Weights of a small mixture-of-experts language model, trained from scratch on English Wikipedia.
Size: 13 layers, width 192.
Training: a variant of Muon for the experts, 3059 steps.
Below are experts of layer 5 (counted from 0) of a mixture-of-experts language model. Rows are named router (the router's row for the expert) and show model dimensions 0-191. Each number is 50 + 12 x the weight over its row's rms, rounded and kept within 0 to 99.
After each expert's rows: "comes before" lists some tokens at least twice as common just after its tokens as in all text. This comes from a sample of Wikipedia text that the model never trained on. Tokens count by the router's weight.

# expert 1
router:59 50 49 62 54 47 33 33 68 51 69 46 41 60 54 42 45 48 45 61 56 45 80 53 34 24 50 25 40 53 66 45 45 53 62 51 44 33 45 51 65 54 42 50 60 37 42 41 61 46 62 76 58 51 68 69 53 48 58 66 70 39 43 54 54 44 32 52 50 18 63 55 48 57 36 34 42 51 52 51 58 50 27 51 65 51 55 37 44 59 46 39 41 60 18 55 66 29 42 31 42 63 43 52 35 52 62 48 58 44 31 35 82 36 50 26 57 48 59 54 49 66 47 44 50 54 48 66 66 18 51 22 52 44 42 26 58 37 38 44 54 62 58 49 36 54 58 35 48 52 73 47 65 60 50 50 69 54 54 42 38 58 42 52 66 39 60 45 35 28 54 56 56 29 24 31 46 48 63 48 48 53 52 54 50 32 38 43 45 56 58 63
comes before: "\n", " ", " |", " 0", " 1", " 3"

# expert 51
router:49 39 58 52 39 67 43 36 67 47 66 56 59 75 44 42 43 57 24 56 64 52 66 63 33 38 60 29 50 52 56 41 64 54 57 54 65 48 40 45 58 56 44 53 63 35 49 49 67 42 64 66 49 61 65 65 34 34 67 55 61 47 33 54 62 38 42 54 40 35 66 51 51 63 38 57 32 54 44 46 70 37 36 57 69 53 62 57 54 63 41 46 28 66 47 39 61 38 61 25 40 53 37 41 43 43 68 47 75 28 47 39 55 38 62 46 47 44 48 46 46 43 62 41 40 23 72 58 62 36 44 42 53 37 34 23 46 35 42 46 58 49 68 35 25 53 45 50 61 57 69 70 56 60 54 70 53 66 50 39 35 50 45 28 59 40 66 36 45 38 61 52 62 32 37 40 47 78 56 54 52 61 45 58 53 36 53 45 43 46 55 80
comes before: " |", "%", "th", " m", "5", "8"

# expert 20
router:41 44 49 58 45 68 37 41 58 40 45 78 38 66 53 37 62 85 44 52 54 60 56 51 25 40 54 45 60 63 52 59 63 68 58 41 47 51 47 61 62 60 47 67 60 19 51 51 82 71 70 75 44 59 61 59 41 31 65 70 59 50 46 67 49 61 45 51 56 35 69 54 53 48 50 48 35 60 47 53 59 35 41 72 57 42 54 39 49 51 52 48 50 56 40 53 55 48 56 35 55 59 37 43 30 49 58 60 70 49 48 38 48 48 67 32 74 58 48 50 38 67 34 35 48 43 64 66 63 39 34 50 38 50 23 32 37 60 32 50 56 62 53 35 56 52 49 42 77 60 76 64 56 63 77 67 46 45 61 52 43 51 45 36 62 55 56 52 47 34 57 53 56 37 42 42 40 68 59 56 42 69 35 51 59 48 51 56 59 63 57 70
comes before: " the", " he", " that", " a", " to", " it"

# expert 42
router:45 31 54 63 60 64 40 38 54 42 60 71 46 62 74 35 55 60 30 58 53 50 54 56 50 42 62 44 50 57 67 48 52 58 48 26 56 49 41 36 76 42 68 71 60 39 56 47 52 52 63 47 50 56 41 55 18 45 55 61 63 45 49 68 67 64 26 73 37 44 45 55 42 43 45 57 37 60 36 39 54 41 39 61 60 45 58 59 32 41 38 54 39 57 37 61 67 27 72 44 46 46 53 42 30 47 61 68 67 35 47 49 49 49 60 50 66 43 65 58 49 44 61 48 37 43 57 65 49 36 45 37 47 53 17 39 53 32 32 47 58 59 73 45 42 45 49 48 65 68 56 69 80 55 66 59 52 57 56 39 42 70 43 33 58 49 79 33 48 26 55 54 33 42 38 44 65 74 56 56 44 60 25 54 48 48 48 44 51 51 64 55
comes before: " of", " and", " in", ".", ",", " to"

# expert 41
router:43 37 62 58 41 75 42 39 57 44 58 44 30 52 50 41 47 58 37 41 65 43 69 65 30 39 47 29 53 60 65 52 56 68 51 47 42 55 29 40 53 53 54 52 69 44 36 45 64 63 66 74 55 56 37 51 38 41 59 65 75 44 40 80 54 50 36 54 58 54 56 57 55 56 39 33 43 60 32 51 54 36 50 62 62 66 53 32 23 61 37 58 47 53 28 55 46 54 49 31 53 66 47 45 23 51 37 51 71 31 27 33 52 36 61 34 57 47 48 43 50 46 51 42 38 33 55 59 60 52 51 30 44 41 27 28 38 45 30 42 70 62 51 57 47 69 41 39 60 56 47 60 57 60 54 55 62 60 65 58 46 67 39 51 42 37 58 28 24 37 59 44 56 40 45 32 44 61 60 57 51 70 45 72 37 35 38 32 56 61 64 58
comes before: "\n", "The", "-", "In", "==", "==="

# expert 40
router:38 48 53 47 44 77 54 37 66 27 68 53 33 45 66 38 37 63 37 58 58 67 58 44 31 52 56 47 28 63 63 40 65 73 61 31 46 43 53 41 67 58 64 47 54 40 37 27 75 58 63 76 46 67 41 58 36 40 52 51 70 49 38 73 55 51 48 56 49 36 58 83 40 63 40 30 37 62 49 39 57 46 43 73 51 66 66 33 46 66 48 49 34 58 39 45 54 48 37 56 49 66 46 54 43 70 38 66 52 54 43 36 52 31 56 32 65 38 60 54 36 71 45 40 50 50 60 50 59 37 28 49 23 55 43 29 36 64 48 54 67 65 49 36 46 71 59 52 72 59 58 51 58 51 53 64 60 54 56 42 45 58 43 39 58 63 64 50 37 44 55 62 52 40 52 39 53 51 55 48 42 51 47 75 45 55 53 36 39 58 60 72
comes before: " a", " the", " an", " born", " well", " part"

# expert 19
router:42 52 55 68 67 75 51 38 60 47 61 60 36 51 69 37 49 49 25 50 62 60 48 52 35 41 57 46 40 61 68 32 62 51 45 34 73 41 46 43 52 51 68 60 64 34 38 33 61 52 67 48 57 47 70 55 35 50 53 57 70 43 45 60 65 56 43 66 55 33 55 66 37 37 40 40 53 57 21 43 65 41 36 70 61 59 71 42 40 65 35 48 35 62 53 44 63 31 56 38 47 44 60 59 34 59 37 68 66 33 39 38 49 48 59 44 59 39 50 45 48 56 83 37 55 36 67 56 57 49 24 36 33 58 41 35 42 63 31 41 54 65 63 45 55 69 47 58 52 61 51 66 58 64 57 58 47 56 52 31 40 56 30 51 65 41 63 43 46 32 63 75 30 53 51 45 61 77 55 48 53 64 45 54 56 47 52 40 45 47 51 75
comes before: " of", " in", " to", " for", " was", " were"

# expert 54
router:49 27 59 57 37 63 39 53 64 50 56 53 33 63 50 50 44 57 36 63 46 56 47 54 50 44 73 49 54 64 57 66 69 59 55 50 59 45 49 45 71 43 57 59 64 40 49 41 70 38 66 84 55 49 46 64 44 36 38 67 54 26 51 75 76 64 24 61 51 40 53 58 34 50 48 35 45 54 46 27 72 45 33 66 49 63 66 48 46 54 51 39 31 63 33 45 60 39 46 22 51 63 54 41 43 69 52 48 79 40 39 50 50 42 49 41 63 56 50 62 39 62 66 41 32 45 49 49 64 21 32 49 54 57 34 29 44 47 29 51 71 52 62 40 56 59 47 43 67 48 70 65 63 55 54 58 41 45 55 44 43 57 33 52 74 55 74 22 40 42 64 58 46 35 35 50 52 51 56 48 48 42 42 58 56 43 44 47 44 42 60 67
comes before: " |", " and", " in", ".", ",", " is"

# expert 46
router:43 36 64 69 60 68 39 40 58 52 57 63 37 58 52 49 62 51 33 37 61 56 53 58 45 41 73 25 46 52 51 58 50 55 53 49 57 32 44 55 71 54 46 58 65 53 47 34 49 40 76 55 35 54 74 66 32 46 61 62 77 40 45 58 61 62 41 48 48 25 53 49 65 49 40 42 26 62 49 42 46 40 55 58 51 44 69 49 43 49 40 61 48 55 46 39 58 43 46 46 43 48 32 41 44 37 61 54 69 45 42 43 61 43 47 51 61 43 36 56 48 67 65 24 33 37 83 68 46 32 35 29 55 47 43 26 44 46 33 27 50 54 65 46 28 45 51 37 57 60 47 70 60 73 52 60 55 64 57 16 37 59 39 45 53 63 61 48 44 25 57 50 53 57 25 29 64 60 65 59 47 70 49 64 64 49 49 44 59 50 57 55
comes before: " in", ".", " of", " for", " and", "s."

# expert 50
router:32 38 47 43 53 54 51 26 74 22 49 61 37 63 47 43 46 69 42 43 60 48 53 50 20 40 63 39 36 57 65 39 71 55 48 57 47 33 44 47 55 61 55 59 49 30 38 35 60 58 76 65 35 76 66 67 55 33 56 54 67 39 23 50 76 45 57 56 37 53 46 48 27 49 39 47 44 64 37 50 65 44 26 61 72 51 43 43 42 60 33 46 20 57 49 44 51 50 58 35 47 55 60 43 56 59 38 43 54 39 35 37 44 41 55 39 64 41 52 59 43 55 58 28 47 36 57 55 61 35 32 51 41 54 39 37 43 54 43 44 62 66 62 36 27 62 46 33 55 63 64 60 63 60 55 47 47 53 49 44 31 46 46 43 57 33 62 32 33 59 71 60 37 46 45 45 45 76 53 54 35 68 46 62 62 50 55 41 43 60 62 63
comes before: " the", " a", " and", " other", " but", " which"

# expert 28
router:44 40 64 49 44 65 36 45 49 52 69 51 31 65 67 45 60 63 40 51 66 62 71 49 44 52 63 47 32 53 51 55 76 51 49 22 67 53 47 43 55 58 65 72 61 47 48 49 68 50 53 54 44 45 48 52 40 44 44 65 56 47 39 72 77 52 42 52 31 22 47 76 37 49 53 36 32 55 42 39 61 37 40 61 59 39 61 51 41 66 42 58 38 54 48 46 57 26 52 36 52 47 56 37 55 67 40 63 68 40 35 49 40 57 47 33 68 47 52 62 38 69 53 39 50 40 62 56 47 28 37 35 36 51 37 42 53 38 41 49 75 63 55 33 44 52 48 43 56 63 55 53 64 57 68 61 68 64 50 50 38 53 38 37 64 39 78 31 37 30 53 65 37 33 52 51 62 78 58 62 64 56 31 74 40 44 41 44 54 57 66 56
comes before: " and", " of", " in", " who", ".", ","

# expert 32
router:66 27 55 60 39 56 43 43 64 32 74 41 48 55 47 44 51 55 28 49 67 51 64 66 31 30 55 28 54 47 68 48 46 67 64 38 49 62 39 45 54 51 48 56 62 49 40 42 70 49 46 63 50 63 52 60 37 45 79 45 58 42 36 66 63 41 32 47 44 51 62 46 37 40 35 51 39 61 39 48 64 30 49 67 60 57 63 57 30 63 28 60 30 67 42 42 54 52 56 38 47 70 54 37 28 49 45 55 65 46 34 38 55 41 56 33 57 33 47 40 45 58 60 40 34 33 51 60 65 44 50 29 51 48 28 20 52 45 32 49 65 57 47 54 32 67 51 47 56 58 58 53 60 64 46 64 67 66 56 47 35 55 30 50 54 42 64 35 46 41 56 48 62 43 37 18 37 64 58 50 46 60 45 51 48 21 35 25 62 55 63 58
comes before: "-", "|", "\n", " -", "|---|---|---|---|", "|---|---|---|"

# expert 9
router:38 44 53 67 58 45 42 34 59 44 55 64 36 53 39 53 49 72 46 64 60 66 46 48 16 41 54 56 44 72 57 43 58 72 59 33 52 46 36 42 64 70 53 47 52 16 56 46 56 38 72 58 49 48 55 68 31 38 48 64 65 34 45 57 61 70 46 65 48 53 51 44 51 46 46 48 37 57 47 46 53 40 46 79 44 52 71 39 45 59 44 55 39 50 46 36 67 50 61 47 44 63 41 34 39 48 55 68 78 47 48 24 60 44 63 50 69 48 58 58 25 79 44 36 37 46 56 53 50 40 30 48 31 73 44 54 45 60 51 38 63 62 62 37 36 63 70 45 62 67 49 75 58 65 76 59 54 58 50 52 34 66 53 49 65 49 57 41 45 30 66 56 42 43 31 42 60 70 58 56 47 56 44 52 60 44 58 41 60 57 64 60
comes before: " the", " a", " to", " that", " his", " in"

# expert 6
router:38 42 59 57 67 45 43 34 60 31 46 59 31 61 42 43 57 76 41 68 60 55 57 52 25 36 50 40 44 77 53 36 50 73 55 31 48 30 43 43 61 70 55 52 49 30 59 45 49 35 73 64 55 59 47 62 46 32 56 55 61 45 45 55 57 63 54 70 46 41 47 46 44 46 50 47 29 67 55 40 57 49 34 80 58 42 67 48 34 59 48 44 38 47 45 37 62 51 58 48 52 61 61 30 42 57 58 58 61 46 48 22 64 42 49 51 67 46 65 71 27 59 46 28 32 48 57 59 57 26 28 40 46 66 52 54 55 45 39 36 55 71 57 27 42 64 58 39 50 62 60 75 56 66 59 53 48 64 47 44 32 60 56 44 63 40 59 41 33 30 63 58 53 42 34 42 56 75 51 58 44 57 37 55 50 51 40 38 68 59 59 66
comes before: " the", " a", " to", " his", " their", " her"

# expert 26
router:51 33 70 49 74 57 35 46 56 46 61 46 54 59 76 34 49 54 48 61 71 61 58 47 46 43 75 26 42 41 49 50 72 53 45 33 49 25 36 37 64 65 64 65 65 42 46 37 52 55 55 63 42 57 42 63 39 25 56 45 65 51 40 65 69 54 50 52 58 47 50 77 38 33 54 26 34 72 35 32 48 54 39 74 55 38 64 50 42 51 33 64 38 51 27 39 64 36 64 43 47 55 56 41 49 62 44 54 61 51 44 46 51 50 49 35 76 46 57 66 47 49 57 46 53 39 55 65 52 44 62 29 61 37 27 47 61 53 40 33 43 57 69 46 46 60 37 39 58 47 49 42 63 68 40 65 59 66 58 42 45 51 34 61 59 49 75 43 41 23 64 54 44 48 42 46 60 49 66 34 47 61 23 63 66 49 48 51 55 57 49 68
comes before: " of", " for", " in", ".", ":", " General"

# expert 35
router:55 43 48 44 39 63 52 37 73 44 61 31 61 54 53 36 47 54 37 51 58 52 81 67 36 26 67 44 52 49 56 49 45 54 52 45 51 42 53 57 48 54 44 66 66 39 58 35 57 45 72 80 49 53 62 74 37 43 52 62 75 40 43 52 56 57 38 40 42 35 49 71 34 61 34 29 41 56 46 55 64 33 42 65 65 48 66 52 51 76 42 55 38 62 22 54 62 48 52 33 32 62 45 44 38 37 55 61 65 43 43 45 65 43 65 30 46 41 58 40 34 51 44 36 44 32 61 72 62 24 47 33 51 51 41 31 52 30 53 38 64 61 61 63 47 45 65 52 57 55 67 60 64 62 59 52 56 68 50 44 34 56 44 46 55 49 61 43 41 42 59 61 63 50 45 25 48 58 65 49 52 56 36 63 54 20 61 26 51 49 57 68
comes before: " |", "|", " ", " 0", "7", " 2"

# expert 53
router:43 21 65 62 60 61 46 57 88 44 61 61 47 67 56 38 40 53 37 50 61 43 69 74 39 33 60 43 58 55 73 54 44 62 53 40 41 42 45 54 58 49 44 56 72 41 53 36 67 53 51 64 59 56 44 67 35 53 66 69 51 24 43 69 50 58 18 62 51 53 78 48 52 53 41 42 52 63 56 39 71 51 38 51 56 54 52 42 51 64 30 37 40 60 27 42 66 36 57 29 39 73 46 52 41 48 56 54 59 37 44 49 60 36 60 43 59 50 54 40 44 62 61 40 37 38 50 63 70 24 51 33 50 53 42 31 46 32 41 54 60 55 60 34 28 50 40 41 51 51 56 58 54 47 42 59 50 61 63 40 39 56 39 37 56 54 60 36 37 43 59 58 71 47 42 38 35 67 55 51 40 55 45 51 53 23 56 40 48 57 52 84
comes before: " |", "°", " /", "′", "6", "3"

# expert 18
router:65 42 57 54 47 54 44 37 80 40 59 57 38 62 58 43 44 47 51 61 60 53 76 53 30 31 53 29 38 49 60 44 54 60 54 51 51 38 46 38 59 41 60 55 64 32 41 49 81 54 63 74 50 54 64 59 49 50 60 64 59 34 27 56 65 45 42 50 53 36 74 52 50 39 40 41 41 47 50 41 71 43 11 54 54 64 57 44 44 52 29 54 29 64 42 52 60 51 52 41 30 68 57 49 23 49 52 51 69 49 24 47 68 36 53 47 45 52 56 48 51 62 54 48 36 46 59 62 60 35 46 35 39 39 33 23 47 42 39 45 58 53 49 50 41 66 72 37 51 65 71 49 51 70 57 66 62 63 51 42 44 52 34 52 60 32 72 43 24 41 51 55 51 29 28 25 53 52 60 46 45 47 42 51 34 30 42 55 47 58 48 56
comes before: " ", "\n", " 0", " —", " 1", " 4"

# expert 12
router:26 30 53 53 71 55 48 27 58 38 68 57 55 60 64 44 66 65 52 52 57 45 66 55 25 36 53 51 54 57 48 41 54 51 45 35 60 45 38 38 57 59 48 71 63 41 48 54 72 58 53 70 44 67 63 55 43 31 55 56 69 51 36 54 57 35 35 56 54 29 58 72 32 37 48 44 42 70 39 39 59 33 35 53 49 47 60 63 39 67 43 41 46 73 44 48 46 58 55 54 51 68 47 46 29 60 70 56 58 49 41 32 67 57 73 39 57 37 53 45 49 49 58 29 49 31 56 67 75 39 33 33 41 29 31 28 40 51 39 51 55 66 41 40 35 51 54 58 51 81 50 66 50 63 62 54 60 55 60 35 31 64 47 44 75 53 45 51 56 31 52 49 39 59 39 52 48 70 56 57 55 50 45 53 60 37 45 44 57 55 61 80
comes before: " by", " to", " in", " on", " as", " with"

# expert 61
router:66 50 55 48 50 46 34 35 61 49 62 63 33 60 44 41 54 64 42 59 58 49 66 59 35 29 61 32 28 44 43 49 39 64 58 50 35 55 51 35 64 46 50 67 54 45 42 30 74 54 75 72 44 75 54 50 58 37 57 49 59 46 37 60 62 48 49 54 54 50 60 51 48 51 52 35 40 68 48 43 58 34 33 52 51 66 47 31 52 59 17 60 40 72 56 46 53 32 59 33 32 75 57 40 42 59 64 49 62 55 39 35 48 56 53 38 46 54 44 39 49 50 48 43 37 45 48 61 57 34 48 44 34 49 46 24 50 48 38 45 59 55 58 52 22 66 65 30 68 53 61 50 55 61 54 63 75 54 56 46 35 47 32 47 46 42 58 41 29 38 62 49 46 54 28 31 44 67 85 69 43 65 41 59 58 33 49 47 40 61 67 74
comes before: " ", "\n", " 1", " The", " Nominated", " 0"

# expert 43
router:49 45 55 43 71 53 44 45 66 35 52 61 39 57 43 25 40 78 35 56 63 58 61 64 31 46 57 28 49 53 52 32 76 76 49 50 36 45 40 44 59 64 58 54 63 31 31 36 67 54 75 57 56 70 38 78 45 27 59 67 51 54 52 72 55 51 54 60 37 41 53 60 29 47 53 43 43 54 44 48 50 48 48 73 60 42 56 38 48 64 47 64 42 65 33 49 57 50 42 41 40 65 55 26 51 57 44 57 45 52 54 34 56 45 58 47 61 49 57 48 39 50 56 42 29 46 54 48 65 38 33 47 50 47 36 40 55 58 34 30 62 69 54 42 44 55 50 31 65 49 74 49 65 59 50 65 51 56 51 41 39 41 46 30 63 41 60 46 08 41 61 53 60 44 26 37 55 55 56 58 50 69 27 61 52 56 40 38 63 52 58 74
comes before: " the", " United", " a", " his", " this", " same"

# expert 38
router:59 49 58 43 57 42 54 45 66 29 64 37 51 59 51 47 50 53 48 34 52 45 56 45 21 40 58 30 62 59 61 59 77 52 43 38 53 45 39 46 59 80 39 57 71 50 47 47 43 64 51 63 40 71 38 61 41 39 54 65 67 39 36 45 44 67 35 62 47 44 57 59 34 48 47 25 40 55 45 42 72 50 35 75 55 69 53 38 28 53 23 68 51 65 27 43 60 59 42 52 40 53 52 35 45 57 42 43 49 44 25 41 48 45 68 44 63 25 63 45 49 65 68 52 18 33 47 48 54 42 55 15 58 47 38 27 44 43 42 39 57 54 54 52 45 44 41 38 44 42 61 61 52 53 55 50 70 69 78 46 31 59 39 29 41 42 47 32 41 53 51 49 55 46 39 40 59 43 57 44 51 48 44 65 64 40 40 47 45 65 64 60
comes before: "=", "-", ":", " by:", "s:", " Country:"

# expert 30
router:40 41 56 56 54 66 43 32 70 26 48 59 28 52 47 48 46 64 44 57 57 52 49 47 31 36 62 35 46 49 53 44 60 69 54 54 38 35 35 58 65 77 57 52 54 35 32 36 63 50 86 54 51 69 60 63 52 38 66 50 77 40 43 52 60 55 54 57 52 41 56 46 34 59 41 41 38 56 35 62 40 61 37 59 65 43 57 35 48 38 38 49 46 74 46 45 48 34 43 47 37 63 43 40 48 49 51 41 48 48 53 31 71 31 47 45 65 46 55 53 45 71 58 26 37 50 64 59 61 31 21 42 47 56 43 27 45 56 41 31 48 53 72 47 33 58 60 34 55 59 65 65 56 78 60 51 62 59 58 39 29 46 41 54 53 61 49 49 17 51 55 56 68 64 39 39 52 62 61 55 48 63 52 55 65 45 50 26 53 61 71 65
comes before: " the", " a", " his", " its", " two", " an"

# expert 52
router:59 40 55 48 56 60 51 31 75 41 61 47 64 62 48 46 56 54 48 51 47 44 61 64 46 36 63 34 63 54 46 37 54 44 47 38 48 36 48 49 49 58 37 59 57 33 44 42 64 48 70 85 39 56 47 57 48 28 63 50 70 43 43 70 58 59 44 37 55 40 44 74 38 53 58 32 51 51 51 61 61 38 48 61 62 56 61 29 45 82 34 54 49 58 20 28 52 37 49 34 38 84 48 45 47 44 40 59 59 47 48 47 61 46 53 44 44 33 43 42 48 43 52 44 39 35 60 65 66 24 47 32 47 39 52 35 44 51 22 45 64 57 60 40 47 50 47 53 77 63 64 56 62 56 61 75 59 66 48 47 33 66 46 29 51 50 63 37 44 35 76 51 67 36 29 37 51 45 69 64 46 61 29 53 62 33 52 50 57 54 52 61
comes before: " |", "-0", ":", " –", "–0", "–9"

# expert 5
router:62 40 54 41 40 66 52 38 74 41 52 50 43 60 37 42 43 62 49 74 55 49 59 58 36 32 45 50 45 50 57 47 58 57 64 48 60 44 58 62 57 56 44 66 61 39 50 45 61 65 63 89 50 63 63 66 39 53 52 62 49 35 38 64 74 57 39 45 48 28 54 85 32 61 44 40 34 47 57 56 79 39 42 61 59 40 63 45 45 64 47 48 37 62 37 53 58 32 56 17 36 60 45 34 37 60 51 56 70 50 38 52 57 41 62 44 44 40 44 59 41 59 57 55 40 37 60 61 69 08 50 44 43 54 38 51 55 47 40 41 54 59 53 38 50 53 51 38 68 53 80 69 58 60 62 46 54 61 40 60 45 66 34 46 53 46 70 37 39 35 51 53 50 32 37 31 62 53 59 63 48 43 39 56 41 37 40 45 43 46 60 78
comes before: " |", " was", ",", " –", ")", " (born"

# expert 13
router:60 29 59 54 83 63 57 29 50 31 65 43 69 83 74 38 46 53 35 47 55 49 67 60 35 34 60 19 52 53 53 36 69 46 53 56 36 28 40 34 60 56 57 65 57 36 40 45 62 45 51 73 47 62 33 60 39 33 47 61 47 29 43 59 49 48 36 54 45 55 59 63 39 44 50 58 45 59 24 37 60 30 41 52 59 70 46 51 33 57 47 46 37 51 29 37 49 42 42 33 38 63 52 37 34 47 40 46 56 47 46 38 58 45 59 44 46 24 65 38 46 50 67 45 51 18 59 58 63 46 53 21 47 37 44 27 49 61 48 39 49 60 75 51 26 51 49 48 67 51 57 56 59 52 64 67 70 55 64 53 50 59 48 51 47 49 51 23 29 56 50 56 58 50 44 43 39 47 60 62 43 54 40 59 61 43 51 43 40 53 56 58
comes before: " |", " ", " Team", " Title", " Candidate", " Apps"

# expert 49
router:57 37 55 63 55 67 59 39 52 39 56 49 56 51 47 39 52 60 33 53 56 48 61 69 41 46 66 22 61 67 70 54 68 46 52 35 35 56 49 19 49 58 73 63 55 44 44 42 68 54 48 72 57 62 62 59 49 47 55 77 62 52 38 72 79 57 23 58 54 53 38 42 38 29 42 45 42 66 25 49 49 36 39 42 63 64 52 40 25 68 31 66 40 56 33 54 43 49 65 36 52 62 59 37 24 50 47 60 60 37 41 43 50 53 54 38 49 41 68 51 50 41 58 51 39 39 51 64 65 44 37 34 54 45 28 29 43 33 51 35 69 69 47 44 46 53 58 35 58 64 72 56 65 53 54 79 64 55 64 52 38 45 45 55 46 43 55 37 33 30 56 59 55 45 36 44 52 64 52 54 45 47 41 53 59 36 52 57 37 69 62 56
comes before: "\n", " The", " In", " He", " It", " This"

# expert 24
router:39 37 58 60 52 79 44 45 68 57 56 65 31 62 58 47 40 82 44 48 55 58 48 76 48 39 40 44 47 47 73 56 55 59 49 30 64 39 35 57 57 51 56 53 65 49 44 40 71 49 58 57 59 64 48 60 31 41 62 71 62 39 52 57 48 60 26 75 52 35 58 66 30 52 34 57 51 61 41 35 56 33 52 53 49 48 58 50 37 60 39 38 50 73 44 60 55 29 45 50 45 66 43 29 49 43 48 56 52 35 41 49 74 54 67 56 63 54 70 41 48 47 67 25 44 48 65 71 67 35 39 38 44 38 33 09 35 51 42 50 62 54 54 49 42 48 31 53 66 69 53 60 78 46 54 53 52 62 66 33 51 53 49 41 63 52 55 42 38 55 54 67 58 40 31 35 45 50 53 60 42 46 46 47 55 32 44 28 49 54 56 54
comes before: " |", " in", "″N", "°N", " ft)", " sq"

# expert 33
router:49 28 67 61 54 72 41 40 56 42 62 39 50 66 53 53 47 58 36 57 62 45 69 49 47 42 53 23 61 58 50 61 55 54 54 51 58 37 43 48 68 55 50 62 73 45 45 40 59 40 70 61 46 59 64 58 30 52 46 69 62 45 38 55 82 53 28 52 43 35 63 64 23 47 53 45 38 44 50 42 68 51 37 64 50 62 69 61 49 49 44 45 38 57 31 51 43 59 33 35 46 60 43 37 47 46 42 65 84 33 41 44 47 47 51 42 43 40 58 61 50 73 57 38 34 45 58 59 47 23 32 37 46 47 47 29 44 28 34 45 66 56 60 33 46 52 54 48 71 48 60 45 55 57 52 84 61 61 56 46 39 69 42 42 61 56 76 25 34 52 46 60 51 27 47 33 51 46 63 44 67 63 35 64 52 39 56 45 51 53 58 66
comes before: " |", " State", ",", "'s", "C", ")"